Experts of a small language model: vocabulary 32768, 38.2M parameters.
Below are experts of layer 4 (counted from 0) of a mixture-of-experts language model. Rows are named router (the router's row for the expert), down (a neuron's output weights, with its number) and show model dimensions 192-239. Each number is 128 + 24 x the weight over its row's rms, rounded and kept within 0 to 255. Numbers have three digits each.
Before each expert's rows: "raises" lists some tokens whose logits its average output raises strongly, later layers aside. This comes from a sample of Wikipedia text that the model never trained on.

# expert 28
raises: ",", "\n\n", " (", " and", " of", " with"
router:145184121106178128141122147109132131145137133168142104119137151106152137118107131101150112132076157106110113123157159114117169104121106186099120
down0:121109122177118138119120117127161106097079106141100113095172089127144112137096128113097160131147118169140158128106136164125153118108169156108097
down1:131148123170135126105153127091173114158091086163154103094132108113058120155124092109145102131129127106137147092129081140094124064160119160150147
down2:117129146104138100133096146146139131099129078171135147137115132163119095124119113106122112105113160075113104128129136103160117117134073031154116
down3:118124142130090108100170159104126150163112122134143105161137118162132105112144124124113157149116189150139118136087162110130143125118177124160119
down4:126134131125087103135104149147143119127145105129113154095134136109138114122120107131139139130148168106155120170138119092156170138157139117095123
down5:102106128074128139155170112147138106153186129118144132135134109125064137088117134159121110111155119132179185101120135112134121138153165132140152
down6:111090151112086147140146155170131122156132133101141133141147119119158135137105122118148133137110129116112083122111108121181121130117179155134118
down7:115168137141171136105114129094164117176125119155088123140101117112107122125097127125145152098099097085152144099153187113115114156139093117163133
down8:166103134146165126144105181083160166126135127097128108108128116113120146147088133127131112131128129123124118159156055157129136128159134100117089
down9:116156151138123105101121126137119111103168143121159144066136121153156085131085127159151156165180152123134147133144154136136134117136091125145140
down10:114130114149150148125138160129126112120100085155141106144099133130079110101152140112143109136142134141133121112120161139136147114162162111164150
down11:130128140120137147174187115187121107134161171146127141115105148149129127110170140155112096097141148148079101111141145086092149120131133175129116
down12:133138111128140105139136121108133130184113118107148112089126115149099146117158127104108117123139074138162128115145101131154121142119201113175160
down13:119128144136100168104134156126150137118154141126129150136114155164111100112118131139141121142110166141097137117138139140127158136129109172145153
down14:136103150111185135124117085170094144193134103148133169097149137188119130151133100142124139143097109091134118126124130115120124124150122134180112
down15:131137133138113118144091138074106145126093136165163112076089123108106120131142108125106147127095135122119121164145114139117137122136110121136123
down16:097119145125141129164113094092098117150138132076154106115134190193146119128156098128129137125114131165126137094138155138143135105151129134128145
down17:129176126130146113149082093148084164129136137138143152093152103122150137147086111126167152149103129104157118082086109120157124143099117143140101
down18:098138119095140078121108124105101111233085112163107130155141138103131147113107140110177139138081148095082153148174113097149140146140107148145129
down19:137085136147099087115111158120168189143107127113149141150122120149143112140163141109115104120101140105182107151112120169111188114137110113102118
down20:135114136157146138183149136105185106087158069118135101128135148112144099107114102129131130069112125102121139109137145120097152107096089164120127
down21:138101158097140117101165139156108120135118123153120101155095145130093140139127132135151142125127165129103101161133221131129101127152132093106103
down22:110107117104126111109123097192091128108141143142122095122156129106157126104111130096110141116136168115141097145127118103110132139168106162112127
down23:115133156116124094140111125125104135150099136150164147149113133128123099105173131146089106121144124154140132104062133129153163137137130114158153
down24:115076118126150082180094111130098115113106110122164134128127155076125136141104116133132134149146116147102105093145109134061153152129116096138138
down25:099130114124118125103127140098103125123140195128143120111118121139127096141143141143126120154142123131152117120094116132134140133113128121159119
down26:120093084111090117120134152189113123162192097136123172141103153127097120109162182155133133150086127145114149094133140162125164125132135160130140
down27:102120152124126149107152091185120128129131103088113147133124139109101088087126116110117103153132145153078101140100133159155134088129145111132132
down28:106111132140130097130132082125121094120133120084160143131144131140129107132127125115144144122166102139130114114097139131100120114091119076145124
down29:147116153112186162112072119084131086107104152139092132121150113106111139154115114168148145134087083111146180111157157129119119127150100123151106
down30:128139134131109121140083138123161116059083131112104119138110171143160082129125122137119146145124133086097185125153129180106156128139096163123116
down31:138134115134105128127147129166122146118128121089142122148180153117130090142109116091122121120081137087109140121132097170103136144097157123065133

# expert 13
raises: " by", " and", " with", " or", " in", ","
router:128109148141122127105136103160133103147132126110149149110153071113139147131160126122147132098102125127103075167095103150160100099155133104100108
down0:150115156100080104119054094127115137090107106103154112116126109179109150126153088133133100134150143110137122121130128129119134102146100141132156
down1:151095131098111117127156097155124070115102153124122110131164095086180079121124133129151126127125138119121120145130130156122111139130111085128122
down2:132085122105155104127143129120143127131117088138171125159166152141109154122122157132151154144126088106134215136118153158128159150125100076112175
down3:134104071107122099128111138103138173113103100074137149133127118115108140146093122138121150151093143098122127123137131116116134149132092118128088
down4:128088111172138175127104115101133125120141093107069178123160161149117161116136156133068105137085157138143110114164094106148082101121143142096138
down5:106123117068137121101106136136126137125103145118152137138127165111108156141150126141156141131139177141112145138133079148154121119149108140163123
down6:153111130163105073103124083156123157122170129165099069098117105168112128095109173121107104170095148169133153133118136119117112126104119139131118
down7:136151202162115148103107116117128111192099135125105125149170134141140136146136150153130096108149110135118126089116104166103103130102148148118184
down8:103127130118198111116133109144125147099112139141121128131099165129114128076145150125192142104154123158086108128105127153131120138152110088124118
down9:105096112108142174132123193101150157186147149160137119165146116123127129134172123096120079101128122156115146114143116105136107118141143127116074
down10:110102147120121079065131131145145138134117093104123177138133167142090097194119122088115096121107145144119153108161114072123120140125093116136111
down11:148143102108177127139104159089098162149156160136120162115136154092143098111143169118160150136101099102093126111110095124148158116132139100142126
down12:160113129110137145116095187114135122197112132165108102170159140134120129141129135146131069137127131163120083133147137101099110151067105091124130
down13:126127157163139132134134101104126146183118099131102106100164136124145133117179144100170118113093118128119154174157081120125071106109109147148120
down14:122112080133080153084120096080157108169166124100113114161134122125148096104072118124115171151130168141132165176137114184109145161183092109108125
down15:111145126115133159128154133123108147137158122105122121128092128084125098120132090112162102153116138100123151141136118142148130139195158136154093
down16:140110111106111084102133116145070115088161127070108091132110108136119143160075173157140208130141110129116155145149126132136132122171146108141118
down17:121092128090125152112154167121148129188126118115146143173130147089111151156113122140086060138102114126082111090124108124075063151145110099081099
down18:113103061108159104085139109176122086141154128104125113141168140123125087077116106175161194158151113086103142133102156118148159161132139117154127
down19:175108120150147110106152124145122149155142109144135123140077125130158127086103143151105138093131123082114115116131127126129157143150142150106102
down20:128087164092130112128139134134111102121138138162139141157119113195139136125119128127102157152119110138121117113121114121134078123154090124138122
down21:124065149082151152135148127130130134163151139137137134127172072131131160121107133120087123120137153153108144168106128133105139139151153142096126
down22:102121139127105095101143103139129141106127127123093133102127135106097142128137136143125098100139163179155135140134107151129085103103120161151159
down23:153126093166124118170123107147127126155123106113110141109120114147124098148106112151132153122126112091120119106132084145170145112121120158140101
down24:127129123126121125140120158117127145110099129098160154125080103088112113124144115130132157192112106139141137147148090113142161122151145136102096
down25:160098122139129107102098097070097153110137120132126163136113176091151096134138111153117150131117122103134149138112118168103135099125088123123132
down26:158057145154127108125134094131119133141111128166113144130125096174118169158117145131125085167139113111113072160106147143141132129118093143150144
down27:129128149152122120106101095129100137122125148105128102103107066167176185129136113109148131130117147145135134097140140122113146199106131177162118
down28:116134115146093086105120107112132125071140094086171130093136127120091104145129135138142168090148118118140142141105137206148158115154106140124134
down29:151162086134128137146137148114151105143121129103078108172091140157164148090106145141108159149138113085150122162160183148127126106102123135104117
down30:151139121185112102097115094133150102148150101132136129128149121095144116126105123121116156111157091127165170174141157099101130154119135116132131
down31:147119119136113125116172146104155133124123111132138137149141130111170136089120137150169154128110166114148095135095118168168105099122169111135127

# expert 35
raises: " by", " to", " as", " in", " at", " "
router:122085105144134126110143110114154125144130132100134127108116127092141148130161141153110148120119131174092115141111120110129088146140098157144162
down0:133118146082139109125133173093139164180137133130157108150165133144133137131132111105147137162177144137112105172081166093080118105151112111148105
down1:112109144156095110084147104162120112099097156149160148140086109122103102136107113124107117136110104113164100100127137157149123134160113094107147
down2:124109116128108157159136133175097134120153145124108149104148113171089169148132126150040062147123176120128161139135087161116124094123084128119107
down3:083131108139180135099106128122138139088128140117099137096090107130141133141144119144148088130106171096165160134150117165143100138091097135098112
down4:106094122097112144102136143132111095133106175137139097126175139070154115120123151132141156105106132115128133130069116105150124111131112130137145
down5:105102125157103091104136151093145095073170140132110138153100149138140114185143102139136133165133164107133126111114157164145155091114137181123113
down6:134166145130121111134136083092090096114148128165137138157150120168109139172129094145118122124167113053107128117139140097114136098126130094152119
down7:135142117129165145159121174131120118198101135173149131133129094107117087107121125132137082160121113134128143145134132123145160166137114161128126
down8:102099099127144115074133104130115140092140140111119137106100135128105151084098150152150154067086140139085181151178126098164132129141122115115125
down9:111112098148117137142115129138127086158102140129089174133169140131140132109110126112101123124127142053092159084159098129105117138105132106086109
down10:168139168129100135140115141127121134140164094119104156118117091142176158123114143117179095080129131102116119144129148153120098082144148136139150
down11:126138139092115099142107153163116144116131102116097164212107126161149102158127083146090123175127160087154092113126156131118156133097100108148100
down12:117132109132126119077174148150118164174139150139145129139128085121127173120149091148130141127109102126136156103117159096151129132099146144156115
down13:173158106151112106140147139131102110131125149131170138144116114164129170151125094120170133125088108130144102123114124145114158105110173164118133
down14:140104101093128170142133144155160107112156139107131102156111120093183116093089147133156181119100119091126166142086139146107136080106117120135167
down15:128134106111097151134137103125113146118137161114142127130116100120073077137167176115088120125092156157115111106140114158083144156129128101148128
down16:130142138124126109118096116123147107092150169097146170124126100091170123193137108158073148149178133106123084106133169090109151147157142107162114
down17:096117099153148146104153153122098138187132125154080129126130129149131166131149143116084170126089145133128134103162155129094094108131119107144137
down18:154122131141145091101123150106139149183124130176128147082109154145142112125137111122153172155105109112116081120140089097087155128130169111158116
down19:075105138100131098098141132150122144184087137130132115164197127130083117162103123084140082136035158187118145096167118077105080125101111128140153
down20:090128125120115116135090135135149138124103144132106094113127131114135131135173123161133078112102126151145119074142147143118071106111122132126123
down21:122173135109138116112101171155147119168094139144147152127176120135105088124134146105123078132147100165136110138173135135092149175101165132166128
down22:168104146134114081096079087107135099131133104092120139133122161103178156097116115170125139110143106131125109153145078143123132106129124087120122
down23:137150075137104124127120122135110131160108122123098155136114140110103148140137165119128150142113143208120117160162134065140129092144131103129121
down24:103110123079093139127094135103111116113075126125129116138176095115126130176101082144138100114123165124183102084117128135077158134095121165102129
down25:078122152089151151150128135128115085111135154177170175086149165085111171178151085118121101187164111108128119098107138125143114103135105124115133
down26:186183123160083093124129145140135172146128119125126119162123123161111167067139105103137154115155106110114104144140132160125087162141158140133082
down27:120113125124132149069140107096086081174147136141149145085151144134124164097151127120111151099131138150111137142108148067176135102137142165136105
down28:084108115143093177113109097159151129085109124128124142140123069096106139158119114142168160155126092125124125100149098206180081095132162195129127
down29:159132139146124142100056094141156130132151112125096143102134091129104118194166102122104119139116106160126170138134095140094094148114150106170149
down30:131139106094131151137145143137096114110086097154135133161138111185110132079127103119166079148123135122136150120120144175096138135079135136137116
down31:121117164124120100101164090158098125103165058154110134111130113113164124167132105145149146109156147116124151116162158114162133164128167150148094

# expert 22
raises: " a", " the", " an"
router:081129141139106105106109161146146099115089136103158119104130155133098121150128130153130131147177111127160156137124157130092161159106120135126146
down0:106147155117155133159190144135104120151117132142182185117188116091112132158129131133143119157138152150121134145124109107125129143133140112154180
down1:131109156123120100097148110169115121128146133107150130089116167129125143166113180158187172092136096152150182140154087124134136143155174098153103
down2:148177151112123120166154141118134138133130109137146104162081143114120163169133137145120167114150099130173102125136112093182110114093179131143097
down3:150130133140173098120111140137110139142140128169107174134127103073192113094128132100143129134165104097094162134122164098119154138142126122123118
down4:160114125103109103183148154130129135123133121127121146063165120109156151104129125148145151118162100152140140166142152139158122095125124095108092
down5:090135128085117137114085108130132174158116133163147148093173130153125127124108138169133095180143098122095157140134109159105151105141122112147124
down6:154124139131108159082137132103131086115112147134134128127115134140127117121135144093117169153082123131155146116122121137153077124150174097151153
down7:140109122092142158180130152127144106067120141107137111098143135123162094141145116110122130125087087148123158145129099131154164135113110095148143
down8:081092115131151148147144146155109135135153118117112138118138149117089165160161183129137127115154162140148107093135140095143113114116101091160144
down9:146140133142124105076143143134123116148101112151178165118099115111116148112154139076135118151134117108110135079148132136144152159110161117154105
down10:124119146163109150144157134118102140175124098093126088136147132130133149121161109096133089133172127165148118147074142143142146156068137116132127
down11:110128121078149147126086132093130146131154134137094145100128117145114134145112091167126138121136140088138121131134104094113099126118175127128141
down12:123103133133127153108072141107128129175154142128098125113138132140117102111145129136149126123061135112106155137135148134100137100151133110116088
down13:116123147104113118126176139114112123187117131117131111174201127134140101104109146119129146160175100150117121148119117102094108126144144082123129
down14:187110126112142119155173151132162146121150153149109129117148159082125144102118109136065122102116140137118149118167122160145162112135090110117140
down15:156149109107135167089141136116130155181123112154118121100153109151147138165139144118145168125123129173129101124143100146148118137136126095171128
down16:101126153107126158106131169107135123084074135158164084140137102129125157154116119122119101121138151093137131101090160132113138094134148167134126
down17:125108115140144098122129139117093163131147094109113074139085116136166099129126105153142165113127153107143111151135120105153131115166144137118105
down18:137154124080162137154129153123125155152125150104149110178148126104166139118104085114106125172136108132124145110115119143127135114145152124121112
down19:164148127190164174107132121126101102109093082099109114140144132099115130149129126122106107076123134134103140124085109126135146120138121141081162
down20:157110135163133139133106116128149134148099165139138116175168139094125106140147097089102115162161145179124140116079122114118107139113128111138148
down21:175152104089165114107122092155103137118107112178135127123112138151125156061133102161161148142105159137127164132108159150144102114133112120140088
down22:098149132182114067102090127103131112147091133144148129109142125117131150175103130165131090117124113116173118098126128133106120129085112195112136
down23:125135114125118096166114149084155115106134113138113114155122164152150105102085182121108133142098123166121126160126088131125102132173159153095091
down24:116110144102148128161141091146135128164107135131128151180141125138099138136115106109122119106114093171174084142139151123129127099101130193142167
down25:145114123166112144058139139138123124104103098142117138103084141145086125123127142129135128128110148121145089126159078154146150176149136115168132
down26:113152116092137128106075176101127129129133144157119103094169149171118118120145083153129168156123141083159129162127112111183122126122164139158127
down27:076143172142143153103136135185107131161139108110131112114119106127101095110159077138174192117125098126138067162114115159144141137141118163105134
down28:130157110114143108134105120136140151170107109188149187166149105145081124111131111090161139103124152078134106139117116157175118143077185096176175
down29:138153111112106128118139186158109112074148100139122133118113147164123106151124123153104136111118112137130116119136113128140142153155100153130128
down30:120124098117085180141108115110170135131132143140096092145126127108127145145126152134107171135151137131055114143139134173165103128142118137122125
down31:106157144161115137138131139119097180084093104131145106117087126111074120134160129116121154098113122159083146115131131190115122137135151167123156

# expert 18
raises: " with", " to", " by", ",", ".", " and"
router:118149139139104127054079095159145135130103059114113121099089121175168109124179105149153127104075133096135119117150122119152140135108112129088093
down0:102118132116166108147169119145145123117118141090124125142136106152085139125094142136105120165140130171161133109137144130151078139113147075099137
down1:103160094126113138117146140101143117096113080155133099166115153168113141112128131130167135123095095119133130141136140098102135123153072157153086
down2:161127123139092107124149144123143166133155121118128097120085137127130178142145131109137128142119125119152137116134152154079175145089136100103111
down3:131127139097179141120120127114167119161091143107161101105124122145149137185091099126144124153126110118147109126146120094150100111138127089087142
down4:123177125083175137126148153124115150184148130163175136146132139121159145128095122109130103158113117128110119127108121103094161099132140121128074
down5:171066120114085092126155126170126105091111095124140078100073072105115137112110144122151117150080149116128093134141155120124151108097074110153077
down6:115100143107142134142129100142143098098151088098133138121105145159115147120186155145099152123087161163164103145151140183139105082103109140147164
down7:153140126101165143165117147134132104138128169130171164135119127143084104124167172117151136144115115165132125119106149128115119147133114111141143
down8:077139097118121134127154134140135144118152170120167065085144133155129105101128108119151115142138102107129127119084126139143160112150150183137151
down9:079165165097120113119153161139148129154115114113145135134167099160133147141123127108158089115125124154086124106124137150107126143124152132132111
down10:146123081144130179157128129120143125070078139100100158107124101094121132114145124134118198128102128159152134104097153116117139139104157116101110
down11:084098100131143116147158098147101118137124114071125141148146149138106118141106138080133135078126130135141140149104107094116129174123120084128080
down12:156156103137140126122158130079136078106125123164114102125125113126126118093116140133078156134142131142096112119072139124129114133083094091124103
down13:130149104147100146120138130126092146125139152150136146132083168133125113100179140141168103113165118099097152154140136139160183136118133150103110
down14:125121135132121162107127125095148144075166117129145143126135105085106120132074090150110137085098104063115169128141089179136102154105180103102100
down15:149124132109132132148141127099150150118108161126146150127128105137169131109172110119174105111143130166119153168158112168113130106125133116102139
down16:139144102120168114158169184121106155191108150140141107119149111117159145083101144140114086161087123153134103122138126088111144088132119127125099
down17:156120122117110089119117111145072115105132117114066128123114068088160099151125130127149103142111147154115104139155113123137137126131125151153133
down18:111116114146172119163170120137084128181137151133172129174141122093096138155144130089094095128152111117141091142105150128116087127123142128129131
down19:159175130108087115128100140165143097159072158131131093115179135124127124113141115115142073128125098101148098098138119132142127103091106148138121
down20:130138125111129138144091101125142170158135115142113117133117145149105151171115144087114141113106125153073079154158141163135126135143116124124109
down21:101120156175151114125137121148121134151141117126140102113125136135115162092168131133119110088094119108162129123133127128150138140127160125105147
down22:137102102098116120135122105147126115083121144133140183129113153157144123126162101164161094098146102157092119150149104113155132116123159141130095
down23:140148126128083119104135093144161124075122113108137116107102132147108128130122086156087161119130126101121172131100106184178122130127102112135116
down24:080122088149147129106118094128150150150166176127166113166092171117135153151120131148085102141128112116120112140105140149109130135147140131133173
down25:125128127157158108138162134086118109132107111123102116125130087142119170115149121096110134135168151134147120105103147119177112120144101143131085
down26:154114075135104128129102137146177153112110107140105152084144128106111149088109137108151121142103106144103133126158150145087158147143146132132090
down27:149112064093135130141127142089145152096160128140147127146103165119133122106119147137165140138126126099078138134097139147130112130144132116103111
down28:065105153125163160160151124170116106139108138129160160141154143142135142124093127117148148190100107135169142139154124084136117147119145122121121
down29:141136091125166135145148148100145129106119081152135155134146153102093135137108143135152135164137147185111095124087139138128101161119108104192140
down30:107120150098122124099120112098118162135120166126123139121091151116119167128143151148166168133113091119119135126106160161154147137088095150123136
down31:129149102162123121121114112105094157109114143158103112091129089130088103118153114146103124170161154158093124153113129118118147151132131105103199

# expert 21
raises: " (", " and", ",", " ", " -"
router:122133139094131112165142098077092118149127114132111119108139173147132097102100091127109134113123158129126078161130124078092156109116116143144181
down0:142162151159088127151118112156158181118132179079130162147126165130125155125142148139151123172127124158207120133132150185094126125126154142115121
down1:150121104097134112114137139131132110168118121152125141135139135140113078111122118120113115133127111106123123124145123100156106158141111106119072
down2:099154167106130092166169129149102102103148137122165128135149124152141088130118123122123134137103103105129123139129163078092129142136115119160130
down3:136137139120122130137112121149121158142150098112120108072124124104121131071161170104140096105104125066146137122136159141123130122170111113116147
down4:125105063157117119143127118073147125075101129124111121151160144102114106104147155117109100157098152122118110164149110149149145121149088164123146
down5:137137119119112087115136144137090090149126108166142084119120130094110115097128146112133130149146080112121166151191114153093097199115131094140084
down6:127165167117137157130149076126112161177171162160121136133136137090085144141154160146126110123116131126162162161144128075127123146119142156126148
down7:169111071110141168174106118118109125114088164135120104114092096112114149109154123096122107119097105174113093160143185144103095169162108147142150
down8:129140083157131132116122127152101120163140169153159145150147138172108127115142108123140112126136138102117130162169153139098096111091083113129129
down9:120155136096136116131141099130155147105182159122122148118118147125152102111135101136138158120159113176113140089088121139118114145120127159165171
down10:144128147122109127134150153170106108167163110155158136101161110105108139146147144141160118135166124102151144106114116138126134136097163140095117
down11:159123139109084110115157152113104141132106130169184134123134149124105116111125130132123113153143122129130103130130143143173151135150143150102156
down12:175078138135143172137119147122101103111090142121152131118108150129152126148112100114151150121111188117134147123139135158097151127149104132101123
down13:131172153072103135140169156170121104104088150151127114145125091143130164131155104128130125115103167136109127150077123092124118139132142142110149
down14:152109078140132136163116092126124144126133138123118123119122132148148101127126088138101106113139131106097151106102170078175144114108129127118138
down15:098127137152125153121086110127114094135130125151145113113147107131188138143112121112127166101129158123144141113143107129096122147143090131137140
down16:116100100131113144121129126135139126090136143143167110159112137129114119081107140161103113111093152108169126118146151140150141106106145107103093
down17:113157174140153133125090132142159151115127123144124125154093096094106115106111152140134132138115120095141140159151116090119139116102099134102096
down18:124108121123133128075148113156138113132107169143129131131101101149102137065107126100129140128092140142113130109169128142150135104150109142100084
down19:153133098129143105105100114136131140099118128124134076149123100125152146165114101114133166154147106145108098110128137121120123090160159171122083
down20:105146137162124178097109111132105115085148146123131086097128110135145144121109108136157161161110128133085105143107143163127132161125116156113129
down21:142142120128152149137152140136105141132103132181125091107121106112096093154104118123149123171115154117162114151139118162142109124115084100137157
down22:104102106147151110103128111134126134167092100111129154145114145138125117135173103109131107130100099074135125142167089147121124163106121141137108
down23:123162131137081104112100141138152148107083132136125150107075145105163122125156147129131115145170099102098164135115122156157137117096112127171099
down24:104142128140107121131067119145143153136134110149120122104114156165153159139115111094145159160151155153112144089122133099096150081115172110104112
down25:143108089163137125153137142118103128135091083126139101140114122112116128133147132105099110112129125170074179132114116102138144137133121118165127
down26:141152118148159109161106128164113107133171118128168138128135117127132122101128135114149098140125114120159126137143104119122176133128119131150150
down27:129178074114118150089133198129115120150121148112135069091145126121087126091115123137162120144117168112104089114146156084112155099097146115114100
down28:124129095154153149152127130164100121110095139132133138150117109133113105130083167138138101178149111127113143139154100144117112137154119118122098
down29:124143138129141123124090106151099133131095120153177151119114142136154113138115075133110146115151117147178159114128163145090115094090130149151200
down30:160173166148144141156127118127151117076165116146156123125106130122126120124131163135140133133155134116082095159125162129133161138108109102117150
down31:137136132076107090121109123118118146189099102147159149154084094143098136134175155115077149078097145110116136116089107139103146091124174116192172

# expert 33
raises: ",", " (", " for", " on", " in", " with"
router:133130132128138132169101137086111110137127124125135090088136145097137118108076104087166107157119129143133118148124140140116144113182157112133165
down0:158099089111151159142149129146145129133137120094101102123123142132154109110129147062158109121142153132132139105133136110159096114107114141127128
down1:121135131091110169119113151153128140128098129118123137153137140120115122120106112120166168129082158155095158106124145123111132154117135078083112
down2:139104111144144136165138155143119109174138123148174176136150141143101147130167099130124142137114142186135167116123163115115119106115159151141103
down3:123104119154125169155115118104117141093125144095094069142142127111156132145126115165143181140126127138106152135120139138140124132133137106132128
down4:079134109142097135110110122107093109130138158167110131123142136111096116133117132125167095160086133169104104140136134107107122168102135123111094
down5:118155139124123123095099125078140120091094117106097101156124109128096100147172112141112110100138099096098104102126123111115134135146091091072088
down6:121157105156095158153172127118105112123123108139074159123089137136096131102119145085124141109112146173111138096174095129117168112148163078122139
down7:139075118111145150138116142085188138105106101139116094157139118107159193135089187081143154127134138104149158169132119138131145168136139125127174
down8:107131148113066122121104143165143074127141119127156132102124170090113150111129126159171101158148124110109121140140145096139125160127101158129108
down9:119164084119152131122141164092106105130112177111094150125089106129089114113156109149128180122123114127134177117106134111162141103080163162107158
down10:097141118135138157106157131186130158125100152098123126111146142166142137134110124116148080148094190074111124130162118167114142133149098108128097
down11:144136119102145171143163132130151113086148156096104084151138152127149134149126151121141154116097100139113104145137106135129116078136094146083142
down12:147163121113147131139148114087102109165106134110110073134118141126156138127134151104155124145186096158141131147145130172154100127125169106144188
down13:151153133103092140103127102136180131118120113113082097121091146114166103166095152094129114123134120135088140140116140132146157129111114154075128
down14:128151152107167132124126137129105181145163170095130094104161132151163134143158157126116131129127125127108120111112145084178124121140100117150142
down15:113148125162112129128124114127121117157168141127123126138144155167078142120108121138123157094121161116154134117134125118105139119121078163109130
down16:124141143166143156129092144133129193122151104154089136093144101142089133127114150104093114116086121124146134178152106113164156061111142094149128
down17:148113192111159158174138100113152124097104126117131099133114109115142108137123149123129157132123154122155122131134130139108111146118144120138149
down18:097154155126113108108099130178158127160155146143120130148097155133099130114128129195110156127055137100137138112113158121164087129068126153081072
down19:090151120115130131165178127127129129103150116138163142150111150113145119144089139100129166092118162137119125139130137126123133144136096116155136
down20:134124149159152130140136202116123131097110152144149106132139140094163123113114161137182148092135119143134098093097110149139133155136122114173118
down21:123156127117100158121124113134119123138135137141119128094141080150149106093133113154153125083094147120131157120161127110128124130098090153098091
down22:125120134142068130114182084144087112109125124134111127119103131115114132145121181136145134139141180107110096115173096146092120123130135109167157
down23:154150074117150124125128102130164151119159115119090134147122148142118150127092111125125118120152131176155136148095131130134146147138092123132134
down24:111098080103143101116083128150147115113098148119093097169079100126146100123107132134160142150100136110148111131128126077132147154134105141119097
down25:142105125101109143160166091156116128193157159130132132150152119119109116145171138143094158131154103136146127140098083149135108116123123187182136
down26:115112126135115107146125120152094090163135111147178151126153112100101106141125107170073089121153155144174101095133086122123131112096184107120116
down27:115142163151106134136117095133121082063166102125111134093118132120129126120085158103151091137091113124123120159159133116123122127116128137126166
down28:118151107091097120124109102132127114114140110102126159112129113132188115105152131117149128127142092132108162147144144133115100111155132161131123
down29:110141119153133109147162110111130101086129137160175149100129105101110119131162100152110126137190120180113079174153096125132097168121085138140121
down30:125140131148125104155124138098127127147134106126160107133126138118128147136146156106103112140162090120163175086155151126138123123089117104162115
down31:106132161116120154124118145124061151137147117101167116108152120146144100153149109111139095099147160101051112120152122114145144132138147136127154